config = dict(
    n_layer=13,
    d_model=256,
    n_experts=40,
    experts_per_token=1,
    d_expert=320,
    d_shared_expert=640,
    activation='squared_relu',
    moe_layers=[1, 3, 5, 7, 9, 11],
    router_score='softmax',
    normalize_top_k=False,
    routed_scale=6.32,
    balance_loss=0.00291,
    balance_bias=True,
    router_z_loss=0.0001,
    router_noise=0.05,
    init_std_router=0.0328,
    lr_router=0.00075,
    vocab_size=3182,
    norm='rmsnorm',
    norm_eps=1e-05,
    tie_embeddings='early',
    optimizer='soap_variant',
    lr=0.00344,
    beta1=0.95,
    beta2=0.98,
    grad_clip=2.0,
    batch_tokens=65536,
    seq_len=384,
    train_tokens=297600000,
    steps=4542,
    dataset='wikipedia_en',
)
Below are experts of layer 7 (counted from 0) of a mixture-of-experts language model. Rows are named router (the router's row for the expert), up (a neuron's input weights, with its number) and show model dimensions 128-255. Each number is 128 + 32 x the weight over its row's rms, rounded and kept within 0 to 255. Numbers have three digits each.
After each expert's rows: "gets" lists some tokens that make up at least twice as much of what it gets as of all text. This comes from a sample of Wikipedia text that the model never trained on. Tokens count by the router's weight.

# expert 6
router:137159147195148161144159190117138135110085166122068145085111169129179121112091120146125117062105160113121140144103116097118101169118174157128089136130118146075117113166120121116147106083152187183128204096156096123109124129092125155112111183121112115101103148156182159122139128098058117174105159097147164116120181165105095054129177066164148204120099142073101110136138131123116086131174
up0:098105117068198107143113096157082177110109175144104113111105113136130145123133105130159127172116124156100154113082134110107068134090121089127135145095159119106105086168109135091137151129109104122103109187131161131152146146143115110128125155096120102160177199166104149093132119070124100105172088084104150124156043116150158162086055059149115093115107192155146085097200153106092110133088
up1:095118145135156138102053126139146097091096084147104137101113133100117162144119122146111114074161098156154163161159098078113115151138159164121138206173128217116111140107097114115111102147134072088133195138158148120081113221126159126110173149114095104163138124164123128191158114163074128115124152124145147127118176131081100142101133133110147121102123135111107135085129125105203146101180
gets: "A", "E", "I", "O", "T", "H"

# expert 28
router:149131120158133117135180152155127081150158160114124169078129117131182118109142099158147108112152121111023114125162104127129133147151187150095121085166153088092159130131143102146118143160121148128132142171169113128111149085109103142129202146085173113101104044149157177081163094100092172166133155140172182142126173133091143111114119094173158176168093151084106138130123105094123101110124
up0:139145154171096170153103138116174156096165084095120133048115126118121118163154084149125121076108140103060144184133145115105089133135116130166148119116170172111186151117120164137157145146082133114055101127122083111160134082146147128150115168106210147132172093226122108123151105103099166137091130146095127129093050171090152073151123151107076041093112134152122182085141099169121177093081
up1:096103147104134132162143122056141094122104209121206123158152155133132124169195161131127153182108118108175098100129130151161134092100162102111143128148084077107135113108128160077178152171129190080060163187137149151116108111144117106171082136158090095143145179172069147151170107099110120125132172146171137138149151166187176170099117146142182112130140129125133170163127191109116132136186
gets: "en", "am", "l", "on", "ak", "t"

# expert 2
router:179139134126117133127185127113113099084150094140140182099141179143108073156135161136056114110172143107161106091146147151106108171087175136141136174152133140118105105147131071123096149122136163158154181106143144100114134092114150163142107154085145097118151109095149103172142144125085129162184183140131133151087122160059130059153184086134146179149073138084090119121165118204129102105124
up0:114164118169178110155116112132147183117099122143086175105139129111120140142157146075111147117141131160091111142115091091110074102126143079092160157116067119106115096092087124125134113099105112077111138139161119108150079097132065118124121191120036091170137136106106137132119141166122102141117097061096084150105100097148109071134182088126179131125099217146135181130139054142132110096119
up1:086122170190097139173148148159128113103020159193170118123128165130165074118153153069143161095149104147137098113160152148096094157150145148097104185131139104129121143154148096127169151121077129148141137115119145136153137080144127175173126123152140133142161176093109122075181160118129117125174097131125126112121174137191111132088181128058117187145078137063124178150134140130131107117138
gets: "ar", "m", "ur", "ul", "ob", "am"

# expert 27
router:148149161169122170172159183154044083074148170131133152084090126106138118153119141071110098110128160137106109099113104093162155118127174145128174129144133146122074150172169071074166110047183158151139148110147053089123111060142119131146186138118144134120083174141129159116167152123077114147161153096158154093120177136108131136210123095118101162161112082089124101153168105100106124148122
up0:153109151138182158150136118117112080133122205137148162194135131127190171081094096125136120131113125143117077103123147125068102083116145077149169139187141171126146106160121105127150088154070112150127148196100092131088121097083114099162125058083111142098164190120173088147106141062115111076154130124135149132116096132087152128159129192130136197132132107063126076178095136117142164076150
up1:103111145123179093154083144105048103123148110119081188115136134143124078135133096135227175143140109126108171169139154121162102191091140092127119145138122154064105127105083159137173150141166133147134136132202140081150135095125156106118165101165128127151118174087126122135089095097130119183159074117168104139136059190060124117108093114134106119121145128151092139112163148136110137172196
gets: "a ", "con", "the ", "in", "A ", "Con"

# expert 36
router:119115148172173167142183158102151118137145143175114167070169141119159068149092143113106089093122104131115063161120111121116132169181166091110113137172141212110115161180104127131117148132116143200138163114141095154130149126165128175197118156106131073103111098141097117162165185066140113151175188172125165153113147143114118118159126122150180197168106113088099138102191155120078152129135
up0:095126100106137093104182116132132089100140132104142137128149142114082033099141176188089180179046122117132183114113178099065163092133139137158150082122089148103168162157114121149150117122153071106164139165141168122123088177142137136110153147188145114137074118118139121086129168141176136168173078110094164124135143146099156131047122131115160146164140096165096065154196060108168162145091
up1:081139152119102099097167180091101159142123070100096123116140055154125159098169115150106098152154106178098133147093119088105141136147075177104114128129113110044125055130181179155120100173133111118102204146140091180129137151111166115159150105208171129128137121138126125175111104139172130145136084118107167118154114139151105172167149124117108097106150117124064188109123107145111162108144
gets: "o", "e", "-", "a", "i", "u"

# expert 12
router:114144139116120162173145138118080113067110161146065160110165139154143055108116145098145087124120209119099054097135083096108093090152099136106145134160128175087105141151065136091103129067164115152143196142135117173099112089120105165156163132090150110072134086116161125115176120080111095116163148154158126119066132119138136113131181122124153129138154065108093187107124113108085162078194
up0:163068141156098094126134084141148110172135168116132165146116105188087109108174123128095097088169158144102170058158095144086095148097125086109111126168112137111127112100186107125125180115097144156141160097126034135107129135120154118083122152163104148127176172128110096089118093067185110194146134109081047137144168159170136106220080150085174096116153084075128096116147087107152169111114
up1:131100124171138074124146131133122082143114093134107161080118131108159141067074155136102132109142153167069142104072128126091107097114154132179129149173156154134144135170054137155155185109119149151179145179100117172116143077122110056176165124125164175138142141133123130099130138071156151125135129135181126090103135136165125133087120115207151132155152133104128097130210075150147132125133
gets: "two ", "2 ", "1 ", "3 ", "other ", "5 "

# expert 3
router:160193163163094156119143162127088147113129165131138102107127159127133118143122111097101122077163168121093108095086073128133121162137166083041132087094119133066098189139103102143090151133128103163170200073183109185158109151090136128123174145098125098067132155147152160118137119070068093153202179188131161137084133159110212128138174117190131163138137165113113155095144183140156093137123
up0:111151141135145130127148094124064155156114107201140153094190107067114106129149152109139099121144119160095152104125091148210168176116136147157092182175160099131045121094107104170115155092130139062137097172101133155089139144092144153119152069185128146115142095106163120164133137136140111125154147152099160094128197175084141202152144120158153101158100106155158146126109130152127153131075
up1:170099095149050066166117133108145133163127155133150117130165087129137165062132105112135121083116148136130156158101120082148049193087148135054106088140144151128146121158153154113098145132068182061120120161156104119136136179145116124151136069153143095092097137094187029143167091156090126148158144124139115128130104112107140129186102115162166129148110134106112150075148097112178111130129
gets: ", ", "(", "| ", "; ", "), ", "– "

# expert 7
router:185135178105113162163147161138139109137100179206071166112147142144160086146121115069113118099081116091087102084115058125092113146101120115094085111156124130144090157157121116119077169118169128166162162110145059183126152116083090153175177135074165084137147142117102144097171100103119112166136102119149188121123166140121174118185129087169146193146117123109124108126177160122105121115139
up0:119120100082085121175134089112136069142149177086112072187135103167119108164109133106133126074114102121170140140118180141170169109098074156080207173121109197125098109124142070150097139102171134142105132177094104084144070138134122051041134111118100120151140164135071163129097055154103135128070173109133129119181114104087123094119135144113079113128139124115163138176132116122101078130130
up1:153120116116141133177130164108158170156138155114096111140102165161122133105147160099110194144144126119127065118172147089161144110164156129126176125167095122119142148151157058130048141087161170097102116109093155122097147137113128096139144141128134131137082116166114164064141132214088110113136112152159088098151089127116090119115128111112129174128118039111148111102140136114172190151160
gets: ") ", "\" ", "- ", " ", "), ", "| "

# expert 15
router:194170150110111142103182097109104103083158192171130127082135159127123102160140083138110095058156187158065124141084039157112096166130163095064087107153118183110119139148101101173096116096146142134163160135145120162053101081153122221195205156117167094127085082123162126192122131124113152128106147160155163094100079180131118112146124113160141151141086114063092119110124120166114126167139
up0:065106113149113141125110106138137135163159155181090129138131146123135129124141165147151165159129136157091083174120145154174129145107157109067104144123121166109126129095114119100114124159094151123080111126142126098127111189154112180180131126202164100196182092150115158088146132128208099166156215053170122107118113131121075159119074140154136102092096161168140123123151123152104211101099
up1:121089132183142146188115148109084122160174194148091115133112107114137109092108125134121108124106134148134145163125068184161147163102084146090059088116106108150159115129143118180160113119074106131114130102146096133099156102166105154103075091111135084109128182137197105131182076118112181148145170117132112059182156150108146096146061105065150089210167166097175083153088122070127142128107
gets: "and ", "or ", ", ", "& ", "but ", "as "

# expert 19
router:120158115149079152165151161101146172152096173179141132113163144127139104131079060120116101068094155133108103099122056118062144153080189140158146126134106202130115172195128126134087129115129125146161141105112082178131131061117084144114108174119146083151128147143100133137166140122083124170179113128178215141078120154111142047121112115203175190103068128027129167159141157126104165094143
up0:125153137185107152105099123202116107183089071155102182118146133099120116103149157164125098159131145153158178105132142189106142102111122116082116127116140116186120125122181126134114195070123076084151158134152149113108098141127101137074036109148081117107152162092113077135130102090121109136065145141092175165098052073144127161137101099171134123105112134143135135118144155083171058088086
up1:122100064110135151134117099142084127140088120123057121109157080136157063194115122090097071127163125087143143177147122053131139124138132118081113124124141147136106150158081126122165096108141197151097162093143111066174154138145133120128112126150078115062070097088142142157121132077127105156074136101166159165204152112152153102112090136133126201068171091135187140145115123075075152150132
gets: "\n\n", ". ", "\n", "). ", "\". ", ".\" "

# expert 34
router:184143188128105161134172162060104135106131156133149176091179104122133111135103073100097079087130181098095114120098048098084098164137150118103125122110141134127129168154113085111102137094133146161157170106175102214102106122124090174178186132113168126139095102138165141152168134070119137148134171145157171098127124158106166116147120108161154167155107135083088159167186151150107111117151
up0:088116134096122101136119133090156168131131196098121121086147112122169134129141129152105109144093115134110123079180129130147117152118097087144138135146106045135061145213143084125160105178151166146085093086123069135120181117172101107103172153169151148152101118121174119106134111133141128221139159018115139134067102099146122145153108109134147062178123097076073164154073126167153162167108
up1:138113120143113139168156126078079115168076138164100171191163056092128137102134103095115139128134130097125085191181178132150098120084130123079143141187183079122172102132140097138087167111178153169078156167083143106089110099184121091156124119144117122132137129083119113140136104080117167194101133132110150159112121110146094127103094158094138066150158114057105168130160168089126088157141
gets: "which ", "that ", "in ", "who ", "of ", "It "

# expert 29
router:161214166103102153127170157089117165102140123170105170119116136100124101118153085099136131094100145107077106077155102128114108141100139069115131133115154187136136175121105112143119112082188140180168161127151081143098179123091114133171160190102163091149164110188119130122161117098100083162146128148162179123088161145152168124171112083194123180128104156099082124149161118151132144097125
up0:076189095179118175109130077109087137131147155176120127152170158090129156114126172117160124054096112087079146129099076153107063164150129094124127129140097126106068072127107136139133129144100105139156126135105110126133059113171150124156086161141104093138123137056182175120147142118106113123089190120183142094117156146130145142101178142108067109132076076166101174131172180114199096155141
up1:097095139089156051095120091112097113144127142123111149200094162136142111084123097173181097092102112085115133124092138094118105116150175081192063102117158120090156133128078119121104138065114178154105083133190174117094161118133079086147135150111057108091191136165111131119151152163140138153167130158167164150110097150107072145124138067109139091150070169127143101135147159125173152129050
gets: "| ", "; ", "/ ", "(", "|", "−"

# expert 18
router:170206107099107181100158224155145101099139154085127142124156122149168152102091092155064115114123155094118072146167149091061089144099169131104119156124169107113146133182111160146120156125196114112130142123180151140108129108089168172147110121112177096085112106148145124149138110070087074180127175134089160138122160146125166125110100084167113147156115149093094106125116146108169113124180
up0:132115084153045074095104149123175126110085135136110137132166123151173070124130108176141093082112115131101082114115123134145099165071128183136141091129148189166151178138104116108123119151132112082094114134115111156175108080116086079123078106166084116086116131140155110153130189073057184173115149119120128148182144179119181165164098170158152114128164165113093094159145214142064098141136
up1:156148144157148105172074176113155114193141102108126070170156126186139112133125123151170125124118115154114161151113156122094096162117105161114116138190172194184125124098105135094174101117180140179166141156199131105147165088145170135111136108199154116096126096183124151140124146092126162142096103118119078106139147152100118115139121119130117173173171184142142099163178195119160189144134
gets: "E", "A", "S", "C", "R", "I"

# expert 25
router:115174147128128101121156102137069132094143151186145146133097158121201066130126108186137093137126127124113147092132106102138172123147163149110122084123121141129153140152105097076133115182114103179178124144206142103175104113163134197121105111080126046104187167102147146151178198099118164182117111175149178153100139120146165117141195118145170118115164072103088160187164172110027104118159
up0:112105174108146133115105094144138165129123112073166144123148134140176087132140226131085105097154209152099138063099136084097136127129144124115146074119154123133142116147142067132106139189118173087094142183115076114141050103091128120162096140079110143105162184070076085119092122075131131169140190158119136122129154145107160156138127161032158154124123178130144082133123107070104213151090
up1:086144128135122105141123114104103158148091117107121111134138127139151068176100118120151145150128150095141141099164116123125072100118056087130094157138124103084146099121126175073108115105158110230132139120110084145146130056158067104135155133105103129126163108133066115185254230112121108104164156091160077154201156120137168129101102071106155136169127120074121152132106089186136108109204
gets: "er", "e", "le", "ter", "t", "th"

# expert 14
router:179155133133147157129152159089136149121153121107116174095102164096163091124113119145077095094147157167102086118104107103112109121140147135076112114137098147111142181167136127090136192088174174192193166134147079155129157055136122168174146129084173103119100089165119140198199146124070098179144164144156160145090092161113150084128144105145139133170101150090073136115139133149088082041104
up0:161170140119104203146132132132130132103129121165119094109063156158120180119146102095118078151098105182140141102154095071098086174161165170172096143107156092128170226149082122080155108131130117123158087078115145168146155144140181128123178125132143134081172131174110121200146103112132141091144081071144143130182148162163128108119166056112129137103119136114128114151167118126071140152144
up1:144165178153144158092174119111095109145126204095101175226101110128115087163090091146148116133172152124152115113127161110171113105155121194092113087154148150154100133145121129057123148177093129169084116187113153149081153141124143104088153108173139117133051133171145176162155100166049132194165083118107142088151139121136099122124167120150167173098060089134096086113102148164081096148136
gets: "u", "h", "a", "i", "et", "o"